python train.py --d_model=256 --activation="swiglu" --normalize_top_k=true --routed_scale=2.83 --balance_loss=0.0104 --init_std_router=0.0293 --lr=0.0054 --train_tokens=783400000 --steps=5977 --dataset="wikipedia_en"
Below are experts of layer 10 (counted from 0) of a mixture-of-experts language model. Rows are named router (the router's row for the expert) and show model dimensions 0-255. Each number is 128 + 32 x the weight over its row's rms, rounded and kept within 0 to 255. Numbers have three digits each.
After each expert's rows: a language model's description of what the expert responds to. This comes from a sample of Wikipedia text that the model never trained on.

# expert 41
router:151115124128086101103112109170166084078142120120113103142159159173130082232169146129146114122136193116067091092110168114093088103136108114114115089200110188144161139160174142122118101121150021115139098126148111126125134106068146150123107064133135134176124157185091110119120168147100111115156119174059152090149106116184138136089133073121080112067158090171120109163174134131080114052106139116175163091141112119141140094104133102161131127073113144133092131126147084162126115173093190154173144138113175124159153108135054155146140125089073145126085163133129175123060168084112136119172152071187113109158106100097127185143108169146147134123166092145130108155080101110091156156106156125094157097100120149092115137111108124121052136137189123129167085121150159123065102096147076
What it handles: Middle and ending pieces of long technical or learned words, such as -tic, -ular, apop(lex)y, patri(arch), dens(ity), -osaur.

# expert 28
router:136160142146107150117141078120163144110135155145117162128138158191148070194105056119120142177212177099081101093153172118101110123112148130082115080148130114135100155132132161130142104089186103122146095070133084143097158136103082152114114100135132049158074152095137099126139119078114135095087119161071149147161176129066153113113106129163146144096127096165135153107141144073060098086126149097118143147138097157220119158159064092106144123119161133118110142189160085193140072180096147160121096092168165119122155077121097152107140099105147118115101124153114159117096138099080140100153123124106166106145130127093181055136143155095155047109134074100127095103045142121101164201110149134135157133100115184096086144078081117113111136089138154149098110158141152088077101128157058
What it handles: Given names in lists (Mike, Bob), "U.S." before Senator or Congressman, and national or government words like American, Army, Federal.

# expert 57
router:154141131103072124153124114146101150137104187158057122116184100174099127170187109118130148133144157140106090084114149129108071088159137100092097082153084136088096105156214151080103134114186044105146097025178136145088161154088117146154132105147150102145074143156138081104127116136138098147143163115094117133138145138161121187123143120134122139111195119115104153077123131125071129095134174123117144116115137086170180125139078111169189135106106127092128164136165134182157125176130174109156148102134152072160114082147158131119174087083095112119099122153114158067065126153152155156168134107129183069141115078155117128170146107115174127134133110101151074110046118072087188165098155137106153142121153177110073093115066175136106078113109116098165094153147123124074115116118064
What it handles: Month names, year prefixes 200/201 and pipe separators in match reports, sports results tables and date lists.

# expert 61
router:143168133111140101152138096169164139112148189094060124144194139159152062210094080114110129155074140103116075108152139145127150133120150148037089077096116141136153106145179193117102129094151082135111078073143081126110167097091112120138147139139145109153037142113104103132126132089097071151124113167113132157125129108094134128157113031122138103125154112162123111153131157120132117100128199105106114145123111143174117136140053138142152084124162123099113217100131155230164095145114092159152125150116187120128133067109110137122177105097087113116147161174124172144099152130110136130169120091107138051126142090139172092138136161106140132056193097112141119125094145121079170202142136180108103125113121178133125095116080158151085139080149141140110125139163113063081113120158088
What it handles: Pronouns and plural person nouns as objects or subjects in narratives, such as him, them, troops, women, soldiers, officials.

# expert 36
router:141133129125124153127105109136144088118078151129115107111171213168112113136145116113116130174178164097085124139098143071087089120082079133069106098099148116102122175133183170098066136088165108147121157101165082141151181092080153146092100095155120052169084088157131107149108125082142111117169095142114148167144070074070144195104148116140116155155209034181126115125131165117111112109128177094120096157119147103156171140118120164152133145095114083164139156150178107165201136164161116144139107080154163082076122117099082109129171130094109103110098136158068164093084109140113131126135129092136163086116149100132145150150161172097146089111145083090132080146098148116131145186110104113090100155134163187098097136093093126092125107101118102122175159173107126128090092162144012
What it handles: Header words in tables and infobox fields, such as Constituency, Candidate, Votes, Name, Date, and colons after Order.

# expert 21
router:163156141111103131153128129162132147087152157102099131146157136104138148139123122144112122144169154136071105117149148135105067131136084131104107098096140194107174138125174147083109153096134054109127087150147147126100135092129074126158078100203166103130099163137076085148168093111123088143167145143097067159135140110121141153159074058147094127126208097135129093124140123093064158092102122065095139140141129115173138076143107079147131146071131085135106162161119120190150072222172164109153123129117163091110154150140135189134173139110158143106134153173101125073090150152114176069093145142135115076115133161135112099121191173109162123138169130096095107139082132127108124196138119099169142099095154178137063107072100212114114123098142100101158111169116159111066042144132051
What it handles: Line breaks and pipe separators in infoboxes and wiki tables, plus non-Latin script characters such as Arabic, Thai and Chinese.

# expert 17
router:146203134138042076193125089183173141097138221152075092094121177120143083194125097108105127170125165105104109108088148158090084076161128089114118121156074141195119157152164145106085106122136101145142136123147105136165190091120148176134123083130162121145033100130131077071154105059078111158111127139065139124145095121126150149127117099132119131118180086155161137103143143092067138096096167139112166129105098110143164131168120127137157137100170138146097168095190145157154143152131148155145122125155135093161120075112112141092174083158107180172143081135076159087073120141109124137115136130124161077104103117118122151154127101120114114127144106103084108114097127086116151146062159133192158141122136135103031113092100091127081164089196149122174126113095116102085075118155112
What it handles: Tokens just before years or numbers in dates and tables, such as In, until, January, open brackets, commas, en dashes before 2008.

# expert 51
router:159165160108111058146140139155157150107128148146038088057192188123154051149114101088144130193162149070099131077116140120121076122169123126076117087158125115119125161126185145132108134105146086186163150034161094146186180097097151144142079099118168102163093125115108059112147118035156132170126129155153129129155124145122117189131121121122121133114190080130123086124123134114083066090118180134184171147157134139149109118134109075132180122072125111113112174130145074122169115202127156127149123089112207125103162175164138100086116102116128144136079123129095132058117118149072152111162140083132109079130106103111126130158127166137119121090155098091092130131098104115120140153096138134116120141149126150104078104074074136103126125117141147151136114072122146128042119170148070
What it handles: Commas after surnames in bibliographies, colons in infobox fields and the word by in credits, e.g. Bulfinch, Thomas; translated by.

# expert 62
router:111161098115072084140132117164128171108140145108111072159184160166139153215214095109117146109157119136114131102115123106086085100139105113067168079111148142082092135147137144089112140117149077143136132075139112167098160120108157144083159105166133139157094181131055134077138147118099119170103168134063137159143098124128156181130140135189107126081176109140120136118104175092087101102158180093102145128088138148176158135160132055095164123090172159159151145146188140167123091165113169126127078107122155122102123072121140125083164111123110125143086106139128184124064101172118142111117119063122145114109155112168142145126143140093135088133140138127124098118082106110099145199074110117064128127155145163098078128045047111182128127087114157156178160157153160157053069158165079
What it handles: Final year digits and numbers in sports and data tables, such as 2013 draft, plus table words like Republican, United States.

# expert 33
router:141155103135108088164146094144208162110160210104060087138144186112183103150105081124154118121132172108068097120126134150128105071118097101042114069169138177122132114153156171113113152098123072155147080099111129147173193100116157174111092091111128074149083114113112097168145111083126088148119136166130151119133136069072149152123099086154154155095143144129152093134147146075099140083152183088082124134127141153128152151121119072139150071096119078119092191120146099159174152145177146120096127134158128128153158129109138138133140058174130152116064092203107167078098127125094163122176109090141176079117135118159122109133192133159156103177125087084103072123054121099124143180141185117148096106093145130107113142074068122145178132103125131139168116135118125105058122098164096
What it handles: Decimal digits in money amounts and percentages, and words from album reception sections, e.g. $1.3 billion, Billboard, AllMusic, scores.

# expert 48
router:134168113160090090120104107157166099133116132103050129127141178186176070147125100100144097113103155126102097142092138136142142118126128122113087084135101205117116104178196185105139140100077026132120118076158094088179117088142157118104140058184164071166138116153113146069115146099108085144140114202060150182161057171139090113135096047150124099075175120193143128160151145103126099090100160131102108077145126110167085077103089101195181124091190161113083153122145141208135146179133131143148137139141146103136116103157123143142140080164081171129130098152092171115063169141122085108162139107157115088141098143145150103116144160116111098166202087133124092119075107141113153153122149135151143109150117136119106163122095144133117131070129141107136116113124183144085130127111120
What it handles: Opening pieces of ordinary English words after articles, such as dwar in dwarfism, cor, prepar, im in imperialism.

# expert 5
router:170172131119097101145157092123156157142160133164108150124141141180172117146110139079107109102152142089108119139144154120126071120154106125106105111148091141109138119125182173085136122149115034119148094109152125126144168142092141107136130014124144126179141170136139096086115138119105144175081132131064155153151096096083132162126104076131106120076139112152127093148129136144097114076116169045134140125098127132128081132084126133136129156080124145166114145159152125205184099164097166166117129073131198053186098117142094141054147089169056177097095142143090146131082159126111101124138148094128146096145133163160166084123150200115146141124230072077143122087048152171102153136100101139148131124107139169112095124076107127156098131076166105086142089079115175127101111179112086
What it handles: Opening pieces of multi-part words, often people's roles or abstract nouns, such as theolog(ian), states(man), soci(al), invest, conqu(ests).

# expert 24
router:156183149162102098142095084125172138124147137087093096136163121153106135169120089097178132114157176084081099129138144121103132125103128070071149068117148129101118144159140160115108155088102078161094103132149109164149158084090097159113111094134133130163086141118101090158177126134109112137125112155104136181152099123156171164103117105143160146138185093195160085154120146114092046073161184060098099088173133099179152115117110114145156149093096127174099173150163104175159122183135187132120121120135191048140163159150093077106215101123122112129119127154074110136095126157115155111137104085112125093125110100100128120095126136093098123135107061089060098169066100153122181191102106143130150172146136185079067137085079169157159117095151132118161126112151123111069093155162057
What it handles: Cells, bars and line breaks in election-result and other wiki tables, such as Turnout, Swing, Informal votes, party names.

# expert 29
router:137160141092109147140111148136173138121137150155095094141111163121190094154188093119141113100176137121051084095126154144087073100095077125066117102169095161121140094122175146130094134113123071126106119117173123145154161117088117140166120093187149138160107147176143090136156116078102066154175133128095104133147101129146171138059144112119144128038184077135125158116151154144071151080126154049146126150111148170168123082116124166131146095075116100155118125118150146168169100165111138150138168091092194080122149074183106148155138101092064135095106115123100204090092168148144142144196155128130095073148123129147156131182098128084078139163139090114096105113085091125128138173096126125096178096172146153087105102117077158111122107122130128123150087181140140113030092181130058
What it handles: Latin species-name pieces and suffixes in taxonomy lists, such as -idae, -ensis, species; also infobox fields like Born: and dates.

# expert 22
router:128130145116100123151140088117171136100170155095045090098171152148138136183137122105099139145144170087111063108080140164091067137139123080130090094119129157110137112181197109066085191076157031100135127093177091107159158096127157164107123095160119115167070143112145118090086130152105089113101039161080130173138081086140144197123133118144128129084187096180125141122144125118114153084157139054127133149145153122146165166132121112128150101086149101095152159163174113158154130170144130118148107122141131155174124149090128078099217155113122203128101124154124152162091112159058107135167127084104113096182101107158150089084131129142163114107169120117136081159057127140102167164099129110188114161122152153103080160090104138118127120105152160124161100127135134089058100096107087
What it handles: First letters or short opening fragments of names and titles, often inside quotes or table cells, such as V in "Vital", conf, inv.

# expert 12
router:093169141124087091106120085111134116096147199170084077119169115199152103149138125145111155187142120111103113137144155103076092139107110122053100074124124113132144145170132179110133096088123061127113097118188145146124144127099148127119082112180171129142086125158151112127106140161141148172118109157113182126123085114136139135144151096158144108090125151213140126153188144067097173062099148065147128133131146143168132115168116142103196173086090117126127161152156120141151113223170153123140133069126090095127160163136113152139144061136095139131085129120110132085091202116124155145171143109128111094102102110116148144149119114124163112139163085048111092113139151123103177176085105107083114152163210180089085151117103115171156131123093157107167150102091154094073062131118021
What it handles: Prepositions and modals following a verb or noun, such as under curfew, one of, would be, became, to, with.

# expert 6
router:114168129109137055117145122119175130068110167174091113125170184174171108159118118142121078138153133049118089082099144139127124129106129118121161089115096144087112131174135104139108097108208041133143059134181111122086162135092095166100085097172178091158097134130102100120138095124107105127165129157103174193137123166069164214141116099142159112069173133132109061108099166115079114089119164115124156104108102134159194101149080091132162126056185110110084128182121145212162076176124181115125135119134130125144123106107156148120161124125096148067089149095133154116083190135130123155176090085103149056124149154135150113187136122137140166126130120091120076124093133115121144172109066106131121152165173145129092094107100100126154135121138104134143168118106128128058089120129068
What it handles: The arch in archival and archives, Top in chart names, colons after infobox labels like Type, and scattered capital letters and digits.

# expert 60
router:140145173101092158133112108171120096130160184120095057098178148183112139160150075109125132155136197112079107123080155135131083119145082129027126093153083146140138180144181191079111143094158078107115145106197087179163170137150150185127085140116157074179079141171076146126126135084106082107155109170057112149168078161136128144173124055177102158124150128172104143146148137104102130099146166096072127129156119076215195133150075148110140112102144137109109157113134133127173107178141165089124139100145166102139143100139146093138190081100102150107147131120096167151125110146110123114151139059139132038133112134112132120085140097125134095114172083102096068155069136124117167164122119114122120156139142148102095166124063140164126133089141124132122090107118100115103107132172079
What it handles: Words inside quoted song and album titles, such as You, My, Love, and apostrophes in Makin', Sittin'.

# expert 1
router:100194096104111123136116111114141123090156179119070062060137154147124121210148075161092152187190155127100122108124130106091137109135082162090092124154096143102138147159163172092102114095147071149176053134128119168153136084115109156146126064128182071160123131120127080152122128106078089124092123123085141191140102124129134151142124128123110112062177092196121120088120109096094124117125236103131113104143141148178097147113092101167177117094165153113114168107154159138161123225113138090190124092111138119122098114152158149153157088121113143134128086140092203081125132073085126118135104081089163073131140115107164081182140151105142089160178102126120049138096100133114148164139179160093156165134129153146099123086094134134125144120146162161157137125118160139064109131120059
What it handles: Digit tokens in sports scores, election percentages, tables and dates, such as 46–44, 35.07%, January 16.

# expert 10
router:098153134095093135177147130124154138117103210100050083100186178151154092209181050034134148185131117101094077087155142113114109148100083084099103098124094127111160126150138137071107136111169108146123137137157144134134150078088111205155136044166177087132051120149074091083136134148150148115136137168074097166135111111111149193127087092129101114109183094210172131116148180106131118109142175127165098122127127095137151090120068106133155112089144163128116185150155138124177093148093136156104136083112126099098146107143154104133161102141083126068115135155151137144084128138136110109113138117169132107183138086142152125156149138066095144093171114130138099157120096150094122211126114144122172084150110179131128148086062140145115148110159177114131147106184137137103136152172109
What it handles: Forms of be (is, was, been, being) and become, plus words right after them like a, as, fully, and opening quote marks.

# expert 43
router:174138088099100120189183103108189139140174180123048093105155137144146108188133090124121150161155133104075070088099143144076105134116112089085103070122107131084169114130143160134101149053142096129133097097158140128100150098114146155123084118128166098196084146154166111106147130096082104156103113116058144116132112113140180169093083075158126126097167131139138100089143146073113090080142168104129126144138106132192193070152089105144172095069173107071092180138101155255122105194169160127160136141119171099151148123120111146091121085100069149120143100154078148114105102152089166086153138062168154115131153090114145125149138115123091103125124060105094116162089114091133131176116104147146161114157142107115115128110077161147144153119127091130188112132096150126102104139132068
What it handles: Surname endings in cast, credit and candidate lists before a bracket or comma, plus numbers in election tables, e.g. Tipton, Bekerman.

# expert 46
router:116163146131117131159107120142170099129117151125078120136142190162137098206170159062087154184156134143036134156087151113096114146150106152108089086145073155131164144132180157134107141084167109105121085106210138115147168135098095150164093088131146134146082128127120034141110144085106122139153129153087139136155116148108117130146161063121099149131132083185133140113132122079077103104142191103094143148115145157173114113086086103141146143135126117122128170137124191137138073184113135110175119099127191143155069153131119122102196087143075161115150137123129166122075152069101146142132188109133128094100151101128144083147119129129167103117198093101129079111113112164090171171115121130172131125122138126158079125096033102157111160086121144103072064118173166103071049144131058
What it handles: By, of, for, with, including before a noun phrase or gerund, as in "by having", "the praise of", "including".

# expert 26
router:122181108128089140139127094116164170132154139148104128093143160170165126153087116055130107117174168135081117095091156161093129137138161142086072078138114136160157118133143147138092135078194085125097063084160125135089140098057091197087143062163135099163076117138099088109118102131097089143073120125087165176135139130062189144126126125139149134089171090154149043107159181110075089079116156088124157159148109082145141129171085121102170077127148112153123162137117154218181108190152140124140166076184137119135141066118119142117171108120113106129154135091131146095064191099081167075112116098112143069120151098134135100096126131142153130117185126127117116136053117111087143203106090134106154138140162168155111111096119129180109141139149112145117130144146119144056101132152072
What it handles: First or middle pieces of personal surnames, often Spanish or Italian, such as Muñ in Muñiz, Del in Deleuze, Gonz.

# expert 37
router:164122152096089078134174110151172114080147146165111096116137148186123125183139154115148120172137200132079116061162143111091078131133115136058132084087094155112102098172170178110130120088136106133161104100148118102137178095133134131084109130128100085194077143177142088132150117145108129106128107159108144122143118127102113175139140136100139159093162156125149129112143135087058079052147192035148106118126100094184157102115044141132143153116106095129104133126153118177171146178127155143137185134105185124154106112083068162102149113122087119125114082151126104085090132123129120093152131101123189131126122124093136104173133088126108132104149083103113086185079137142102167156084114106139112081134176208150047149109060154121133150095135171126162150118116093143094108095164017
What it handles: Field labels and values in infobox-style lists of places, such as Municipality, Population, Genus, Apps, and province or county names.

# expert 49
router:144171112070148136169102073164153087117155183095064070113163132164168101190145102139132127123180113115069076069149165150073114103091092145095139090160113190123131133138128143103095136073135055133147102140148156171169138157103094149106129055143199123137108135150138091160127129103080105110158160100103147159171127136153141105140118124153129188105177097167117135105204121131092109055121135085147171122123126150150124125148116110112134147083186086097154169125133093167144095181135178117157169117130162128179091098164156140151134114152064162082127094179074159123023137139130139137130153074095086111116106141135170125142110141125106126099147070119133084134038135127106154203095139135087132108116139194086062103108089113091114116151119102132137101103123115118086121138132064
What it handles: Word or digit endings right before punctuation: abbreviations like e.g., U.S., a.m., year digits 2009, and words like activities, development.

# expert 55
router:154162153162113103163118116210180107134170134168104084091141158162151038187157117127114115128157173117101075109114133113128095158157076167104124047168119112144135140104140137098082128098126039139096135133173097163159155125114122156087116061126176115171102127110102057128096128114133140167105137119105147133153068096127163188168139084123088160093200107165105113142154152109065085077118137114120156090171128127159145084127102132155125153084149096110079156110146169170097176159192155149130125100094194056107087107149166137130133045120050177109108154173136139150105175085098165090155148058134136095107094086112146119143129150141123099092180078094087107128078159125097190153109094139139129071116141125111086156143109085135123138146141135134149125131119146110115129167111103
What it handles: Nouns ending a heading, infobox label or French/German title fragment before a colon, comma or ==, e.g. Career, Spouse, Launched, also.

# expert 44
router:114170139138150124202140079133118141086119124125057084088137194112201112207158090145158118155153173132101105105166173101116080107120125139113130071152111137138085165136172143144100169105159042153152089093206110155142188127069137160120152086113156053151066151124139095066133116117108160111106124097084133154144113109147143160118114088126115167084168075114099110151189168085126116118121174110120117108118150038131144146126112130171173104038130110102123128100124138148120099128170129123151107121153160076123137069141111131109154126154073156156136131115101179115092150137128172098150159152148121087142121128107158162174131101093169086124167084102133037130107120151128105113133093127136139155160123151154095185105043138165093105083119127187172095113164151104090066134128101
What it handles: Prepositions like in, on, during, since, throughout, usually before a year or the, as in founded in 1890.

# expert 25
router:114156122083107148121103087164174142119162177099084126135195184124141130217158118128078189174143166154104095071114190133120094115134133175088095087119095172098106140163198185083137108103102037110174061111169109123144170088110115123073144133150155076153070097144151086124157148108097116146169118133093122142145093118117124143127089051134117136088143090135131150178164135131108144090128149077116115115138146132170123149128092144172150117051136121139170168098150133181145125151114143118130107127141205117171073066100149165087166095081097146108127089139101184126085132118096123141148148086113143082133116115164166062138132156109121126060162060094144066161076117143083136154120110130148088141094183145143073142125098144124118158060165149144144123103124130123086097142146095
What it handles: Plural abstract noun endings after a possessive or of, such as efforts, activities, programs, roles, seminars, friendships.

# expert 20
router:101153085076084146144080169148150119095159178132066122117160138203144107172126125086147141118155138100098109123119161086125127134153079163081121108160093171123142131134171139104075169084104068125113101038158107202116169127096110161130128077146168091213112114134090086102128133111081077111152072142048129120127097108052068145199117131121131092072168145183135131125140157107073113093087132082114132119154123140210144137146052120151137100115159097124145165135172077173181140139128148110121132121132143097157126147135171126127197113106101146133163137141125172141062116121122101110176123102121145099161131086152114106120124110140134132095185126137137099092088089079098173173103126156123148139130191125164091147122098134152125101095164151111133151083103093101064111156197065
What it handles: First consonant pieces of uncommon foreign words and names, such as w in wong, Bl, Gr, Th, S in Sree.

# expert 0
router:108132153081075091134101098157156097088096150133083109103151168144170109157173113124142156205171160156101096082154196111116075140169073146074168067172080167111107128139161186075081103093160106126173117095191133100140159136134155121138083113139144124215082123106072100100135141104146159124128110090115133159152066116161127120151122083161140122134171109160097133141119156142131146070127194105149138154141120123192129152112061143111164113069172086165133160172120086144145097205145176155146167095100141089139121061131128121097147090147057133101149119173079143112085156160135132137208136066130083066113122101145153083113132117100122117113114082075121051143100123115101127155083156112125128108151147148130063137138104124155152099120142112058151101135120129161115096125146076
What it handles: Word-final pieces in non-English names and phrases, especially German, Dutch and French, such as de, van, von, und, -ches.

# expert 59
router:118183136129127108129104144146119162098094167131064127114189191132134108176181088135158165119179113079064068106124149098077065132120102109037109106148119114087121157125172185107106174085147066154142114134146124122114195125123108109134137129164165103141113136146164135111098131153091119157139118146062131131133074150136132136118084120189120131095186143157162108139122124093142151092119137128143171084115127159168130110127124103104147133099157083102135162131124130176145097201147115128153105114128176149144133052151121128090216089116098169135116113124112137147028125205112116115168130046136139107107143113120162134144110127152168096107182117149128063116054108141093135204100125134148140137134200173139056164108082099122088097095126146148143105109140136124054086147144049
What it handles: Line breaks ending wiki table rows, pipe cells, blank cells and small numbers in tables, plus header dividers and fields like Succeeded.

# expert 2
router:141146114125122138176117118155164165111161151141096099115156159129146106246156112125152152130117107126114077088113201111105121112144107135039092040157091138139140117144164148062128112060129018139108082130208114115111150116070111129110140143123121102155043129133116100150152128119097109119142107136128152146128085121147143137167094099174144142099136152156105109109138133133118137059102145093132134083155133129176089154093147128112176146008135115093128182128158158176132135162148157122152104111171152138152096114113150122099170121158126170133145136130128170103085122105090130132148173148124109076154058140129150112157147120090134116117147074115146014123085104107088168191125106085161115123132143182144124106116059136131078123117148168125106140152084146130070069076135094
What it handles: Commas ending a clause before a participle or new clause, plus to, that and modals such as could, would, can, although.

# expert 14
router:115187127128095158196111097126126150116143195136103096086128174120114122185158067141102139243117148116126078134081144117149069137155112147099118107116080106098173171141147140084141113107153096146124082115150048124108154113099139158146126132146215069155063175143145062073169120145114135088123135184104111107141101078147114138162165114163119083089182090168123155123153161092104097105170159034161163114166126152136155126097108105128127136113148093127127207110119102174190076190157158172134170042098199103092138123132112134096131142135075125147131139127067137086104129145122112075147103087147151081127137119113128136129174133161111144082168110144118095166081135066102192176075129136104126124142096127127065113102103141138124125139139123137144137128135100104121107119141091
What it handles: Pipe cells and list dashes in tables and lists, and labels such as Sheet, Volume, Part, Event before numbers or rank rows.

# expert 38
router:175148167072102109131122129130137076098153184152073082119153131198140134129123103038102122147151162107032077116095143129097054135104088132057138118168087141110124153164198157099136153092151105139118118106170127142156133127135134144141091166124147107158120160173095161143115099111077113110148134134072134177163101140116177171156121071137141161101185098136100150118130145136102123115128194052090097083113122091186121151139067076101138126056136148100135127113124084143164103180152143099153123128129163105089129126141144091144168078138145172196082171160125159139116112163100159107168171093179145105115112150082130130118128129131119092099186058066129111141054139072083162163135087131102105123162145140117095182115056131127132127096144156153177112112113106107097075111147079
What it handles: Words inside song, album, show and book titles, such as My, Love, You, The, as in One Tree Hill.

# expert 23
router:151130098108084106131094132132182108071147164108083052092169175214192106112128073126175158194164191123085072086138163112108109142141124117079122042124088112077116155152147185112126095111166077123074101106165129150150173104099109133065155122153180141193122106141104091143135136146091103095111097150129086137134076130097144177161179139149126144107127111158149127122132138086090108114126155095147164138122138142143123120141140093146181105082133100125117166126158133122193103199129141137121110098108150097136111128093135125153160106118060115088083078169059153125085144146123135148110162091130110095119120117133153081144123155076150129110158152127157100138089129072101177146128132187149070099157188149102097172082116120158055174142144098133159121139123108147047042153132091
What it handles: Line breaks after a colon that open bulleted lists, between list items, and in indented code; also LaTeX math pieces like frac, mathbf.

# expert 7
router:156190119100087101160171155124151086126167187110079096124139154159180116180143114114090169151165090115087112082131140115101110132093074102102135043149093113100092127108187167122085087103123051139111126148144107171156165068091125166134129095137158095141096089119075095121144139113105119135159120092080126146149125092126152167115154084180104156172178140144175151133102159078132123112140156126123156133163119150148118125160102174085141151099120156106097177113161179177172050160165120145160113100167126099104135096109145125119220057119051173135133169097076141133074139143093147159155181105077163092087090100148125104095131107067202144110154117089097090102123115077127141164128183147076124114122098145146111108109104177101085107157102143108123134145131127135105077151126044
What it handles: First pieces of European personal names and foreign words in tables and lists, such as Krist, Ul, Mari, and accented letters like ø, š.

# expert 52
router:182121106103099090143135076090171167092128176138117147162165142185197116141095109059092119139137147114086117141111149131089081142185117142109100084119106106077111154147151169065106153083159069148146109143147119162137176116079119169104155076144181104152100136095097121148124160092085110166160102094094138183135080093126157155103065121124104150121144098152131118098160146117039068091108167071108116086108132131108147124124087144120178151103111162165128145154188138181172070201061146123099098082138122122095098116087130157128234105109099111120092137136119159112072120134119157140165138076128178067143138113170134125160156163139175149140139123091120083132063106103095141170155108125114170130160122184123091112111084168173138106127121092140145149118139143110057114173177081
What it handles: LaTeX backslashes and braces, non-Latin byte pieces, "According", and mid-word fragments of names or office titles such as majority, administrative.

# expert 58
router:078145132098088071168145083134144127090146161094101103107182139125124090221168049097108120193150096123116105103131145132146094122129141120077143109130134112132106108173142156116124131123175040146097078110162109156118212086130114170131135128168170107150102110127125076124173138090140116157154148121088115141135090156159160181178111123153119131065204071164106135155153127112077102129129160112129136152136095150194108115180076114170168097088179109132100133120122134127171130159122145148127077132175178102139128117135110121109138045154130176103137142126126179116075151128139154117144171110104184056136098088191171136176127079072155123100172090132103091131053136096143172152112119143161150053151127145144099131092095106186104117121114135150159121121125171150084053146156070
What it handles: Pipe separators between table cells, especially after a country or place name, plus country codes like POL, FRA and venue words like Arena.

# expert 39
router:128160134033113070146131127153160131128142143147129073062176099108167107206157105079152172120173090090091120117162166074076130117130096141073080057129132166106117117127148122124110148084127085167109110149135117137150230116107166171123089138158157086143103158161099078075093119138058098134160121116088162112148122114115110180126147131124118102069176160188094102091158157106066098103171168090134152096105124121177110084143108117154178107087137068159167186141179100153154112178127179156140164088118164128142121144121102127112162093134069146128091090139115151086076125139102134110123138090135143093160124153140155121157145113056109121093164081118114034160097096124141162156153148127116118130181147177121090153086098104152144129082132153087120107109130181160099123163144091
What it handles: Function words and commas in defining sentences about species, word origins and places, e.g. is the Latin for, within, native.

# expert 47
router:109176133128095137128144089142175134125166194121123126081164198130174135157159091102165147171115119116049071112141161165110095092142118142128097060129125163138109160157207152133103112123153060125147094137202097172122153154132144120135125122145191110185125108128125078136121147090078124107127119127090114146152145139102151096133125095155123129141156072173114141153133160084097104100098147105122090149104104151155112125118125118135171083081158138116111193154169150116162136165133150132152137141131168167147107108167087128103120137145115088103099085150046174089084112147107134147121131109118144091125135101144147068114145118082129090101212068134124067101035104067071181137108113101159086092081154139150089186072137121158059157113165113116072103146155140124044080129158059
What it handles: Full stops, closing quote-period combos and paragraph breaks ending sentences or headings, before new sentences starting The, In, He.

# expert 16
router:132173160108113098175085084131172111110124146165066086114168114175131112174167075127106120169124137110105079060166151097090122130124107113087107040128066087078114160127153170057127145133132055133096116110205164154095147129094132180162129115149185121182075133146121054155142153110091072125145165138087125139130084140115144152156083136145146187058204086122181128083122148145099097146122149089142177114163164135145137120179132148109169131076200131110118135155136134187147138189122143089151067096106145129120130106146095086117154117167081175151128120156074136080082170130103168182121131060098112124109100089119132105138112142128125140138116091156125086161092106097086167150127137111132129126079144196117094119156099118163136121134097125144128112097158135121063078153146075
What it handles: Final periods, closing parentheses, colons and table pipes that end a line or sentence, also the last word before a line break.

# expert 4
router:194114152109129095121157085121170105097162152175095099120150109113127140161141133151090145139142130127074124071131156153113126134095099150066139111178131136106147153155138211151096144100130041104123104132133141152163154118119118177137154060136127081164101090117095079155115101141087068147133138148120153174160091106091111172135151124126150155116134025177172144137146161130060095104125186099124121099153133108163126140127083103103139138081141122127103099162152115168139085201114195155182103117126143115177130131143093141125174112120116171110144131116064156068053159123085087125150122099122162085137115108134208070137143118145169093129151094124077043105041127139072136135108120158119099119208162146113092169085100148169112153126130120154148094109109173103095101163146049
What it handles: Digit pieces of multi-digit numbers in tables, infoboxes and statistics, such as 1,735, 946, ages, scores and page numbers.

# expert 34
router:131205111061094150150089106165152148103156184091083126145149189123200145178139103102130132125179186086104097116095150131111088111169099138130096109168146118111117179166153136071114156115110075108126079139216120093101146119112135173117138119143189106188127117175127090140108133095108113175111100122054151135157101132116119179110095074139114136125176093124144121117154144113122105107093148092061146087128125128199127146113082120120138099102134114151132152094181162158203125173139197118154119118142141098161092078116142111114196104106114110168149118146089147107044149160078160109112115120097148063129121137079141110153146166087166108121193083114110069106099154105060179126144119141105091123133131176168106098066080148141146099137141107126125137175149151122057074158141071
What it handles: Sentence-ending ". ", blank lines and list dashes opening new sections or sentences, notably after "Personal information" in sports biographies.

# expert 50
router:127157110153092049167149116114154151095141194127075116158156184132124099160188086073151083142128169174083146093169137127083091133176076108137165055133125128137104135154162151116135132103154116059163129112139114147133171102141113118123106078144177077128068134096124087153138133121132098173135138172122108162145124117155163101167101084102118086076217112159125104164187129087093123097119171106152140090130155129148171119096115144124216099121123132131116180142115147199137118169147111157134121061132161100134142081175100152115158103135121075109109089138080186149100118132148137154149122070145170060119069106148109105148115146072122095094132108092142049081082132096084173157133125144110151100155105147109104159126055169186135150078120107081160184142132126114082119172131077
What it handles: Unit words after numbers, such as km, kg, feet, m, acres, million, often followed by a parenthetical conversion.

# expert 13
router:131157138084126108174153132113157150096156210133086104142150147173136094187145098120131133159175105127068073094107123137051125118083112117074118077142114145118121096147159178102105114053175105146116092095160151119118165109105091173132100122199152096234120131091126138094141153111105078137125103142086133155129109121137179139117088085168130132070195128195156112123138111090089121094120149079098114121126065096143185077149100100116148108055163132115101132101133138179126119191177134089150154127131160108153127101114127156100128093138092123105154119188123169180092132154059164101160116106119162098107135109136143103151091101117140129105144092103101105141088141084115184205104122143133141130161206146088076156135094128159146130122115087144159126156142120146031091128157046
What it handles: Final piece of a person's surname just before a table cell bar or bracket, e.g. Singh, -sson, -ović, Merritt.

# expert 9
router:143143123098132090166123100159162115105113158155093092089113149168179122196160104106144141124140111110078082056117216093089110078132114141119100107182093109118094185162191149113129153128158080117121091113155157140095172149092163162170104086145184094155094158189082053100138138157100104136112159159092142112141132126102100123123113109136164174085172131101143152149123126152104159098113158069122138135109144181185149117151137111098146099040142104066156155135131177168183093205135125141104128126094175097106117096126152100156168068160098143119147148124093172094065151101087174171164111058148137135114097103134136137106115150120100125137137069103112048148123130086110137221100139148142097108132202170147131144092070116169119134126152158132146116135128141114092119123105047
What it handles: Closing punctuation and heading markup at the end of sentences, section titles and table cells, such as periods, ').', '==', '==='.

# expert 30
router:088174175147090136161135094140185117141176130145085049138149155168113142149123098110136116148160164087074044073113153089076116153141170111094129071116122123132132143146166157118103173109152045160088165090146086130106175134089144211099104139133160126169067128120119106153156128102087103137121133150125120168152038083131136198116113137140131143098171090138158128112131138067093070097117152094148128136136185122166169143129083116160137127089103124146081119128174123167130100171133177103141141096076170080168164119120103095092152105085106126062097119189116147112067092119108172118137129083116111121109095064132130162154123127142139135133168092162101093190073152126069160183123136109140139125109141170142058108101080110130139170095132146122168111137152114181067084190126102
What it handles: Leading bars of new table rows before years or numbers, plus See also, Genus and section-heading markers.